{
  "num_hidden_layers": 10,
  "hidden_size": 256,
  "n_experts": 16,
  "experts_per_token": 4,
  "d_expert": 96,
  "d_shared_expert": 0,
  "hidden_act": "swiglu",
  "moe_layers": [0, 1, 2, 3, 4, 5, 6, 7, 8, 9],
  "router_score": "softmax",
  "normalize_top_k": true,
  "routed_scale": 1.0,
  "balance_loss": 0.00433,
  "balance_bias": false,
  "router_z_loss": 0.001,
  "init_std_router": 0.00829,
  "lr_router": 0.000656,
  "num_attention_heads": 4,
  "num_key_value_heads": 4,
  "head_dim": 64,
  "vocab_size": 16384,
  "norm": "rmsnorm",
  "norm_place": "pre",
  "norm_eps": 1e-05,
  "positions": "rope",
  "rope_theta": 500000.0,
  "rope_fraction": 1.0,
  "qk_norm": false,
  "attn_scale": 0.125,
  "tie_word_embeddings": true,
  "parallel_block": false,
  "init": "normal",
  "init_std_qkv": 0.0336,
  "init_std_o": 0.0417,
  "init_std_up": 0.0481,
  "init_std_down": 0.0481,
  "optimizer": "adam_hyperball",
  "learning_rate": 0.00407,
  "beta1": 0.9,
  "weight_decay": 0.0,
  "lr_head": 0.0103,
  "max_grad_norm": 1.0,
  "warmup_steps": 200,
  "schedule": "wsd",
  "decay_fraction": 1.0,
  "decay_shape": "cos",
  "final_lr_fraction": 0.0,
  "batch_tokens": 65536,
  "max_seq_len": 1024,
  "doc_mask": true,
  "train_tokens": 523600000,
  "max_steps": 7990,
  "dataset": "wikipedia_en"
}
Below are experts of layer 7 (counted from 0) of a mixture-of-experts language model. Rows are named down (a neuron's output weights, with its number) and show model dimensions 0-255. Each number is 128 + 32 x the weight over its row's rms, rounded and kept within 0 to 255. Numbers have three digits each.
Before each expert's rows: "comes before" lists some tokens at least twice as common just after its tokens as in all text. This comes from a sample of Wikipedia text that the model never trained on. Tokens count by the router's weight.

# expert 11
comes before: " the", " The", " a", " he", " which", " In"
down0:162077109179132129157128132102137110127155153137147094136111141175074108080099090173134120152112109128101064186095107143115103159174011105135159135091111136112065097100139164168132154145145081114172095117096121089164192161082104135157096130210093153122135120124081117070112122105082127107108117095131196118132155107102103124149106108157171098150149125162091141173122165134127107168118153135151129111146156088138103154161180110111071085121122196132064164188154121065108174137128128112068093128180079110127154149164134121125106115136101135180117109081140168135092160156136152141098139120069140108189118074152141139127128105182113120170139202150086164155170084059131060113136139171155109111151182066059099169096133076119169141141099094122149115087082110125108141106110110
down1:181127138159145163100147154114170141125106125125152133099147119121137162157162105161099103125166129157100136147128211140081230160145142120084038136152119054196146115118077172059087124119126126145095140117121088083131182142149141081132135155143082178177086097066161113173179126062092162195119133109130131138153152071165137109149103184123127158090063119087154174105170150111121055100126116105150090138124137133144103115109082138067143130120125143140145125051162137130123156129136151096157129097086121138156136179157107155150110103103129129120130137162089113102109142125169092173151129164105133158150190142131072127177175148072141138131132187088122140164169132064189114103055109156126117121096062112107135138133168142184101112082215119110089101104107122151123146164112110
down2:115132103144113093124126076126106119057087146102120103116099066142109141129155104133101086167067144149104197112143116187135150145138137135142131147118071101102159138118122157151181151122124107123212179154096100114156126085088157147118158118077179145161127105121102141142160175076136084128157125116134124147156077095111208154156077181131153112095089127145106114044160136106084091097145112143154097105062096078061149123111115231159072122181119044141181122134101100113131141200096116182132071122099101104073176085120120161094165101140115150183140111111074077116115183149096134056131165144092098136134119146149122165120158122131110162153123149125121119151143083180132111093135160126099150171112187127055105152134084108161134108086132131162097139094133124199137120110108126
down3:156093098104172094102090140176134136133146138157121152146098112186148175155099157158182109117219140142140142108103154113130053111160151153153170126127126101180186156152140096066086081202116142130071110140157178102117144150149103191101072107107110134165101133145134133171183092075129165179199122136120179141093132169139138095085146128117137124137173099139077111153122115141137154065168152087144112134133051156169143117133101139087133093139136168160110141160113142087131049190087127109144135135137159093114102172101173150173127160128121146202132127173164084123135138158128133139184099159173078189114160152163095082123136191118091121111090113120092165107184134123120094121098153121076088145153125153129125117187119183105104128115079162111122180095115169127171138154192062
down4:136125134133142151214158076146146178186153087116104114092161076104163094144153137081178125162152177148130135092126077121117065189120131177119113133098121121140152088151191045108171165122103129153111105179195085135173099130143161074110141139154162140162118112125170146152135179145140128130152150093110115090188112102053149103108114170116145088163125096090104164122149089101140150094171117126105123147126169131118166147138156100153165181107078079088128089101178063094117104198143149100180186127108088106074100121152116156180166158177153077145102126139125128073109144107088178082147131145122116147083125146117141095198139085174132116131131159160122088104070151121095182104103142157145115084080150108130124179123151057149087126119172161109172104093073115106148176131139143
down5:127106113099186166155119072147173120042134160173147138135169106127049161107106119118111185149102082111128078160120172152163161119112115143135050174164210159094130149071127180158109170142109134088180151137147120193137122083099141161085150099165092150093132135110133130156164078196127086160142140116147148182175091170179062154084143120181110088129149150104116172123135196164184134121103108140126146189102112143143069122065113127192152118110091095159114152108125127110112109105092138133132119151152133093160169147134117158104083145178119103130146179156128106160179107118141120092089157167089112171088102192145130121180096171121090082090118125096160110134097105168144052152146125128140132121127140138111097138116100074136174084137094142086129044151088095119115160101151118

# expert 7
comes before: " the", " to", " a", " in", " that", " his"
down0:110095104106133108102134150107121134122088126140146172159157039141100136146107141084118167170156064120132134081095180124095161070144108106108148176090142117145114132180132129144165147121181086068141202170139170102090121099076153130121090105082189120127125140134133101128127110164148207086134153084149063128147160094167172095138105177138079141127113158128114144164097153059101083167088132129095160139115195134179080127151187134134135115121086113147146092175121156100086159145128086122192117128129094116054126174129098134119112176147178159090156107108157143165106157190127158114077129166100074201130124138081113165134141124147210125132162125144120051163099155133138145131137141141087141178118134073161079114145159091117095121167100078109111079120056131143153155122072170
down1:089076084153148191142130100122186113121151158097125095105187148129100071094129144116156166127121129144127114145056089150090133159176167152138077141146130135146107143067118180125094100078131106119173159142119139120089149100144096165126091154191089159134040163149124121106182136103131138127092161159122156144126171146126182138120188112156111148070137124159131124061170066128106072086151148151081156132166098148126132132104102119087165131127101156107152162149184190147105149141052123103131137132105134150063137123193111068117151125060174140170128092153097105104195162099104127068157167161117131122118135166113117135108166085146147177128095159131147191099102145127129166068144130156124119206062187137123113077173172135124185133044136144103150166162113106097133092156133129
down2:128115139123141129067153087147112107120137128147031133132167073176125138069130157210195114152164184150134160129155087142160127133081132147128105127103098164090165165141127130133147149125125072176144086100154133155082142106108168144118100156111154164167174169076030140145135146095108157093131129105079105087177109131092150110092145187109151130144169186187136147066110152149098181158159132086114091115101136112086119073111180255137132115161130129125084117084099127099101115101106152087114171103105136066115146160136115077154161127100128145141152180097154149147155168174108173143106111143155134123103132131123118096160138174212143180157086110129103132094160124182112145089122152107126116130145149168139032156157140167104083184106138113107127143103135135116120148157103095
down3:169115118081099119120179093137121132076124119124117033155147200151104085080119135146118116137168179088116121120130121111155190130157156094173164134106133121126113125186161203111088088121063127111108104137174138065182173088113150127126139121133104129141129151153052112160153158162171084151207075112103158144135153171122147094151119093141100114108133175071118115133106095121129147090129170077178134167169050098133156144111135187235133156134106153122113124102202109122133166139152181089120129166165136139149098146113114078111101108160167100080127136103087176121151104112101172135083193141078098104108112120118115143138167117097045119175135103130120108105152129141083151146144155130132094118149132107137147130173147056158047142080103124080065148133114143125100099177115124
down4:141076079070158160110111141134099160097115131170126098173209051118107088167140094126134113167121203147117145155159133074176141177150180145153111160102127149126164181180053112137106151129133113122157078137128104153167169122152180153117155159080103140123154120106158149107133125065148105141142122142136102042156109110121128168205121132122144090132148074114071083081192047110164132121171121155125145124123093157133172095118104181091108169170127150082126147180129146133153122111090154113089191110156146070158138120133076063107089074117130189122153164143137106150093111133112128117052161075110109222070135168114078111114125138134172166114119135162100147118095127069110092095125097155171108159134131124108091150113106103157145131111150089123105098167144133130153063147123140
down5:061153118130122088173154123092110108120156149155063131113093185151165144173136133086132198103120085160093113143114112116126104112087097108120089111095172129106119195121166147166116086142125122126136077130155121117106116143162162133067092176114139128152105135130146112129145162157094156140163129158113080167158207102132131124103170105148120146122119176118175135192139082144119122139158138176160142119089148103087133130179173090098132100150182121133122131115104161110142148079123166210106147202125125136114152161126099180164115153135140058151159158150096158202115141073162089136093197152127147125117155076176113028161171078128130093059201197124153098139136119122120071107135181197069099147110167164154142162140187129167091102098167094116135096173134143132095101144148155

# expert 5
comes before: "-", "\n", "|", " ", " 0", "="
down5:139041091095101065141151165135144155109087079143117110131050077102165188072151167120136128176163141150154137114142183137132091087138212081143142124126100107130150129106156121144130078091105153118127107100086158111108163121154133114131161135130156149150145144081149114158134122138142126122150109154113114114094149118142205124147170098145158092150099106099100090058109121099189120065106190198075033124127128159146125134070147188138164138059119123119094155116088119078178132127101169127094139118135132113095140089106164092165104105144071139103140150117122148140090200179165125107073129150144199116111159146121137144135164090121155119147166077090106114119163131107109147175129114116105201062074152090089111119152114179144203148136141140101174090191141129171101151100125168
down6:129100127105154118144161137116143095150095175170136154161211242156106160126126151158117137230182129131098125158186107120101072107100122113056155129132152087149136132113106131190134158172128158093110165147179110149120067106133117146132142095166136160123102110106140145168175131151155099105129143113110102150134105105077124096129152079099133045176137087112087118208131141140108110161061179116117114130186133195064151140132120124122116142116122088120115176127086142105059134111184149146122093110204176145174116181163146076062153151143156164132138154094137137144162156102140096169135129157153104203101140107116119146136105081039172133149122121181103177115189135097117127109116188144159090134113154129112130163161120111149111090124114125076109091113102108075109093125148125
down7:085161132133109070142123052140116120138124107103137173087119165133168103089072120147126173146144151138129121108183112091134116136085081040100118207135074133135137152102117108178135074109130142143106099180169156134114118134132108163095098127095111139147117131163095099169195124188170160107099071140119100045107177150144124146116114109109158140118163092129139071118072070138161147212120083160162086186160159120096134139081153129114096094117102138158130110136110075065141144192143127170139148103093168070121128137147114145162115115143178133082149131174120166086097118085154173064110111095121077123191120104133147102134160034127146111119158086120156113150183093116120064111167133139103117113149192148124150130077128143179105130137084111113136132132163226133123141110171164
down8:158157195132097181058143142127079119086143118093111166159077076142107141124163110065189187145154117069123137099128133139179097135148141144164089207121133097130122111116151163131158129138074169176123159136190147121107177175160121146095167111109180121132145133188168132138149090138149128080128123138086141125145103143102081150157128168219120147106120119155137126082129076114087195153098132083128161061191132094122086146153141129135067106147203108134147142119195112094138115098143137114140133132080130089189132178152104143069119130170070133074195131084170147100079158157114130052096118113106089083108136132176111136144189130153161138085086131098160132106140097120113115102136093138137171148139187123128117120123096130158116167031094131118129104117137154116113122133166189
down9:076152114146123119112106101107119130121115110156166109188126064075098103150117150120128127075142087057110107176150161126123156135152121172155113078185138082121115184126044089162092176102069081140143132130143135181128120128093155113156146159091113113106081127120123080141108123073127108096098119126126151121095098154123137141099197135130189170078146109093134131062082101106121123091109091177181064116159075145087097058129164140115122136132109084130100179081156161146077127134092084136144116108153088117099148147224160137139108135134125136108090104083194134096109100130160183179169120103107136126173113155107062112140121035132141142087113130128176149112149140092150162167137152118080112103084131186144126141108150182139121119068097117094195046106129119145112095114192127
down10:086113143127159118063155126128107116159102139107162131137159097142107098133142141147088128097124104161153123154140105121155127112154175195157086111092155122131111126154147080131019089109143112118103087138156162132111172140159061084161094150125127136074099164140134135117124102129108163128108138185170113111157189096085141168135156170101148165119097094157107145105122157113114206111138095115156058088095132145064172188121131095107163125094116143107154096172070169172114118184227122095131102174116159122154162083103189180151096136133115122157159089154033143137148183112117113095131118092150154122111104170087128201106147076194120159127140116139141137179130081161163108126119130137113117156166156181168125130133103090130119085097152159145133198176051148104124139143132217

# expert 0
comes before: " |", "|", ";", "/", "′", "|---|---|---|---|---|---|"
down20:154135098117142178115159062183208127207133114130108122127099148116129076100132119152082144113197077104126132181168089128112124107107105100137083160101146167120080124155165123182116168135135093148175152123162116101138047134160131087157109107088122066095147129135114145103121144053152099166153075121139134080130180170196094073127126132120091143133115174158159089124116125106122138125186107125128088110134085136150182122129136149102107136147170143115114164100113107092133075200122079162133085114123197082152082109158123133158123148081137185153099134146132103134126114131130126126131126114112155125083173079186125113138108156081168066139085145102185126151200113068137078161111087109167157192128179120131151149153154157173165135066161144141193074137123079160201142135110167
down21:099159178097153123093123104119145085154124151163177130069124151051200154151127143112218141115116163168142063100107147086108146106165151127143115080159108085118175092175153160151083124063130039163152144113104152140137164085113155118078121059087097106156137097181113214132075089140149096142133134090127097097151094126130110158080138097109121133134117102141176115161061129101157142146188123130162109118096144124137132170106174109132149091124133167144125149115099157118161128170141091173140104129169057088145137088150151100146170099149115105177120148142088085168185131113143072149126071128092101165137098149165142129111213169084099083101185137137139086079171124117138127109124168101066137123152104118172121163104090178155124186153179088121155084107121137151173164118132119
down22:151160199065155077134092103114101128119123100154150134166126107055131126136163140174124126120138135108103125163111164124153211092117171153132190188100157143099110114137171092128098136146057132120093146108129162155113133120149123127090196099118081145106113130091148112148065176139143152099163125132097113090101194119090185102150188152133133135088134172112165161095191141061063115124113127161086121131109076120110103131086143160110125111068115129154157132135091155150198102148167124119105209116143094141131115086074068114207185127143155105090138083128088063150139080168119108108187083117110144092115123159129117126110098122186130132104159091101129149151109095127118149100129140153077111139177186134179116068168108052104130152079179142156136123090114170065092111103138158
down23:149137190091139127058125118166155128155090114115083147140159057142123147053134174171078118106150069097108143085145142132144086137187131150128127102136133107143140177195170127135113097071120166129168156109159160155135168162125076166133106094161128141156107164128096105154101083082118134128160148155103038135102092118095097116115106122108197131135099077106124086076117132190123104124185123136093099125120159208125110183148159169127152110159136122145091087140134184107070136111190104092145077089119101100078148129164158122107162030131166129172183123105112144128082131121177110159175120089165168145123155158117137149138131177173108134099071086125181125146100049175138128100147095101142159146125106165124127140128174201114124111149175127152117172076112106190107129113093152
down24:123112122115202121196123126174156161102148121120149155121156150107129102136156135178100144138073089102125147056146113138169159071135102131104135141078120118097085099138147120075172088057126072174119122111184111083125165130131128064084134080174167114125083148125072102094127184163127072101105169140134124160139147211117154147168192148081080131159189123144137157163130123157127076160129123156103104175154098170139173140088163102096096072140116172142102116139153127150135127116135146133104128092168160104176107086102155137101208092109158092094145182069144158070156115140207100121156198100123177153133142166166124141104107078161159123066176109115128199095074121095090158131165153169126104121153155090125146160107128157133102119130068125073122107107132146115124088085153139
down25:125158052153132091173074186078142148092104107122113130152163114187127095117095142098130123127163127147148128163032064118133161156090155101116114167151140080148083167123168089137167127128149065025104127154114136072154146171180130065096103079115136154154111101138129171152104092088130212134116116140140071200155128098080138124161166142128133091097120159206081133095185177109135105141102200173120163139148172098115169147127123150135074095152140148123121072122115071101092091137088114125166148147081144141102123137149199155145137128131111152083123174163113107186143133089206176129134148172061161163135132159112129119166164149177159147173165154140117136161108110165087116129182080132120097157109140130128150104136167116140106092160102090130117112115131098134113107128158148

# expert 13
comes before: " of", " in", " to", " and", ".", " by"
down21:143073137117143096121203176169110102147129098115160095098114098100133103144151111116097121178117121164067082191161190123124111133135137102108153069146150119085103116135112155121128122171147160136133117104133120145130142141149109127112121146129127160111192099129096074114102051186139110143129120086165172158173071120129122096155125101130170068093167120161103142136051181163091141097123149139139103062114107158096151143144133204158158145126152180096103072153184103116099124087217097177141130144171163155102123138108122139142144084200141094144131119160144000127095124167170133134163138119080172168124193099094111106123108098145126130118125168134145168114115129145144124097093125119098137122069153109137200132126131137150124168126130108062091085228133100115150047133137082
down22:121160104070161143143143126118093098102088078128106125092121138059148118133105154149119131160142052166128183115166107121092113114134127083098140141175147121124103142126173117151159182120185071127068119103103149141156121130139163058091176190116098132086087124129082125130116086129168067108147171150109101129102149144210125059169183101113162074151187143125145145129073139131150134124125151138180109149113193126110157125085095102207168112063106129126154147121103110120153137051133099107095151042112143155081169164092177093121132140064159185116134107129103155070130141152109201119094135103115099143156062155117177144127134188074180098191119111125132105120111095122094121118080177091139155159163125096119096101113147092080139149159108061094162140113151119142109132161157130
down23:164129095124142121162111158081135087118121105162134116179122090118066120131120190170115106159123112135139109099104080137126171106130122183105106174134138213113112101104076137111138122120089138149104128186169169152074090111131107146104104115128142104183132118090128145092119142074088158123164134159124136098116102093143133199121110123124181088065157159078132114092161089075055203147156110115152126096078155111066103077150130141137110109169197071158131138170092179134132114136093139166146182160128137146173209115145167108090090138097092174135147143048166178141066193119105098118136130113182164145092194152143163141114178124095154098128180124096134083139128174134104115102126138114142185102142148155109094140171176087145185173174131117131070113125123099190094162087124135
down24:092123123162153167104139101174063144160138156136068081100180218081105058156083090169140184106166116098141125120113162105113098126155088112131152107118124150178182111119094151098097077111091131148158166106152163094123144119119124101123166050169146172101133144136153122164141126167120132134152154099106165159135095051196103105121097143129114097116170144142102135156119163162136147132138110139174118140179177161151136127074144047149102165121088137121107194123101108107110151126117141139148157123162170165108139143134140154094108096193142094075135151062070172092129192104113120114182124123103150131130109093076119111162128156134124118104129142166128138093152157116096080114107116225164124061104109118075181080090164152137086060058096190118113095146074157086105136135142098
down25:106075128111168081164106152148139088120095182147117085140158153118174117124132124149118149144163183188083109096150148119133126093124115118128130062111064168152109108159138101126063140085129134099181099180157144092180056105104142182119102156078112105116159099113106112174131124102150120173124161086069095153178123089124127110128135111111089103096128113144134106156170157090096186145127133100128080128158059133180139138098069131175192074159150109158133132103137182095103098148166052143145156136150084114138101114121159170151154187135090134137140151079104141147124136122162212110099116118158058096122158107172131130140101151091091103134140092079176119105144073079125168068053154135120108139120133117132074209100142127098090170130072114096072130043153118143125181103124112
down26:104099199147123159161101094146175136147143155151120105178140155155145168146072170088118097088128085152098140081137115173152124130146106125121166122135108124053122158148117163120109125166131129135126072132134110132135044138074165152136120163163117146133084095094159078118098141126224120177158124100129178110129063103101101131120087149099120113141119129080118095150201154131180163131155128088103094158158132099123101159097129019118138164119178052124206103096136160074052121141116125146127109108073120154076131115155141129096080090136121147110146158101170149173126107086149132100168124193129113183090129097157169109087145134148106150106082139084165153125108145070107091095107223128145110111115142106095119122110125109082094122232113183078159131155097121123131155115131107

# expert 12
comes before: "\n", "-", " ", "|", "The", "="
down60:170122131124141167134088123156118175030120135128109176148136188130110145104161069122200113143121169150081175122135140109126162075107134152124157069136143122119068096137135137122099114132124116111124128134119108107145107072059133083165138120132021143194055149089143060152100107105150139084136138151176135177151155103139138150166102185124155155064113085142096153187091146131104084107121200126129139139176120117067065144159080130139114080102134122146159153176139150110086079138079110107189131125153158129145042138133098135132094140137099149140175098131143151132116150082167121119139109131150134102112073171084154176109140129142164175151092114095142099186191080110118126159115206154087154126120049103079146111148108098133097105147121068157094154135156156131145131180134146
down61:086140116178102172170082154170072132119123099104103208169120046061122062133104154161144185153118104121089096119134115127108129133156085161191079112135114111108177116104115098168139141144127098138168107139104104166104154137144097110117118205163138158129127094099108174125159101192120145103138141098147159107114127118152129114189162152110174159140111085192172110131117170137123140201083103073154168146125110112139147190077145158095194153133141115152112127129079161105146089087197122122161128086170159093127135134097179102131187155127113100113133130060078114118064106103149130127176099126135085150130078107075126057150086158090138130111136112144080110130099148217114120145130114100151114137197105157107083121111088094116089139104183114090055114143112156113136093084092172
down62:155192074141147124135120147194100123123131102110104165098131196172115096091176127139039114154093125162122079118107104162192079078113178141155150152145091147130084117060144054083140081146102157139105166107107141104157127109123094136110188123087101162118078117110125134204079058106090174067168084129108135109118100106114079177113098147144166113125072111149102130196102107140089108153139069091101159180097111083130141126127087167088085142111187096141195084113122168117108131149117106097180181104143130120085135061097172138092098073141188130134154081139123154129120140172095121142101133155172143118109107151114184100137146110150167121094115109130078138062134148142114113141170129159149129130149081159139147170154143154156141129151141125152078138113203111076094109143090100
down63:118149090077131145075087072166121115160125162111124102114046133082155104081115112107092142132155094133108082111158139101149124187059115096118143111104178153143127128145174181137123140111065197193124121134145168134102165096144138116162112094150164135164135113134096135091158192145156101137133148144112096121119124123090091130096099133137107115143072121147141113157092145153102146207139075163156085093095143143125103149171160151140149139160182090137141216146104141117146117145136080122157108075112144097114158153153110084130096144151185174057045134122129158129103116134122114137130127130155122181161105102198194190052178127096119118088052124161150033152088106147147108102162150101116130079083110140111134171082146122083102089113110148184063163097124155157171111134177134
down64:152116090064142132144084154090134132112157194191094028107188136082124098104152117161111125143149133153139060152085190125123118165129163160148099106104196107077111113165117148168161133058086110162103139140093207135182123178161138096184177081113063182110181119137121128135112113137174102162116123107092171159160080133169116160183166160145127126143131132118130109144067123100146174118124150153124130140127144125090108161143147066103091067143160136134140132145141174125161136070082128077113140174104120151083139109171125111149186108144132082140141130134102156111101156173123068095176186118152183139175102113089127124114168145192115116156098149124136138194170103091143146089188170157114162097119163159130134123170121103133133130174080197142129130157114154156153096153188148
down65:104146157124169147123158095102126146125034105111120120111128185133141082110083099081159143144182063197091138094119120167104100124095163176117136086132178127179105236159171161165099193163090154154083139156128085141144092116179113125125100171148123069150134124124133165142126118109153097135217184171108118123130161113125131133109122135107136153115104117109127194233133171159122180160122156163055142173109122116137108142154109117095122159145105137123142112074164145111201139124167148161152190146125143131138099174187115156152085158141118149099142156089163132144148136178114128112109186027127109098093122133142124108151092164087135121166104128119123092120161120175111171089169127112140096120187118166167133069125126091108094104103157112160113148184107125115207164134117122

# expert 8
comes before: " |", "4", "3", "1", "5", "7"
down0:128071097120174106032143089150125095203119140174071138130112125132118137139147107091122124169176124157110146142104139163113122181140143103161173130168087112115116138140124107120105110192108094197171144083069231136104146161204161085105135119120144120127098154200054135121124129108086114135022066108105085122171136140103075115147124129141135170102119137149160105134081163103187133128107118124129120092110135196145173133124130095139139128114107118071150145129145114158124149136145105113109162132058176108093102104122086161108123099112150126143172188145175121112124124199081134140163089108145164107158153109179135175149119151162110130133181094140091102164127116153125092079173132127184074136102101209214152119122074108120126156121155149137103150149130100163130146124093195
down1:069133114107085132142061112166102097148134136164123103147107138137152091112147111081095186168117136054116063109132042156154183185116127176186160171105077144172102134142175201190126146153116147149130115112135128176062115117127087135111168149110122074117148109126194155111160112130049177142150172143183155111113123106119099127100120115104085155129149094168186180137135167105148193118093149133126117125148163117135189224097110107158137068133120139133089103136109156119126150110102120187074132153109161114119164099141119084174125160096204123134096153186112141136083116105127112134090134076097114077087088129189102090142170142152170119135140122120167063129108138130103161095176095101155100163097152165103112137107166147092172100143103185124148082100153167115123082137114127
down2:140088182115085149074152116151117067199148133099156120076130131149135128121125092109157085170068086132140106138154150101130044101108124101188147148108089109136108126130075117106135093161085099172139137156207130139107087125133142129102121130192140070173131176164079108063156125180133160126170101102079095196162155141122103110087097158163112128165107113128111104113113118160131103058104086123119147119117167113086102188196148099164141099092094163169061076077112151114123143113083177114131096130074091086144112129103175090159112143130113128128137092099181110125109110181161138154128142143110121098147160082145134127115067158073128156093087179123091146118158148220153151158131164165172088190087118122131072172110157128121080145115095073115075144101155125136104126107090158
down3:123137115149147145128124074161127197111116104177153147194160108156148103073130186158183102123131085239105167137143216154061176133183133145089091059107105128093130116141159140140103128130111147136097144163139150099077116066091153089176103112154087177134098113046169123145140090153181144140110126166163065130136152090111098102177088127139147092126119172163112123142097133131154162017130109163140144109148139151175189154144098131111129083120106167148174130163095110120145141097113190123176112082125186193128123090153121124143190120154085138157093116108127113100120064143159068152139129125187154143127100095103130170121144141124107172139135124169175156108150176109089120146078144093121125104094128097159100140201130116137184132149147116126130122193105101128153155139122121
down4:152087142124138072088129131162133183194148146089138120159160119181076143103146120124107156107093151127201147151142137128113122101163151213071210129119103159110149163130154110128113140088092073108159067120078137106172143111084166100091140115144116168096111131157139126125125098083099100131088129151167133174126193135150068121159119104112095215078174131121211115019121120154132153135114130176096139130167156112110229156160139136147111180083125191117103090095088173155172143149102105086176145127082153156171152074117141100125115135177139118146164110137182084105148145118161159161161104113102105178132165162132121131140140149120089194089099173048138122121150136108099117065081099123163093130101126124118104116097113128131126122116104132163137175139101143076095162129156113
down5:081162151123111125096171129025122078187110133141097132093168138058098131158153111138183130150111097080168142122132159128144126125092100147136126101153118089101141109130140079086101082156071116215094190162167142116147126106186100124077201125120177124153078084175133137085154146083164104094094098143082135155144113105117157144139075144081100161113103144100158143169153086111130052135149079122106112179105156146139109055128143091128186136149139140134175135137166162136160126143109125078155117173098161080168100101135140118151164152104137165154106110183156130139086169134093180188162210127135103122123085076141121156133116121086058099130153162149095100165094131075104126088195108176128128100139130113094203122164123139113166126141063157145099093116116142173153123117135091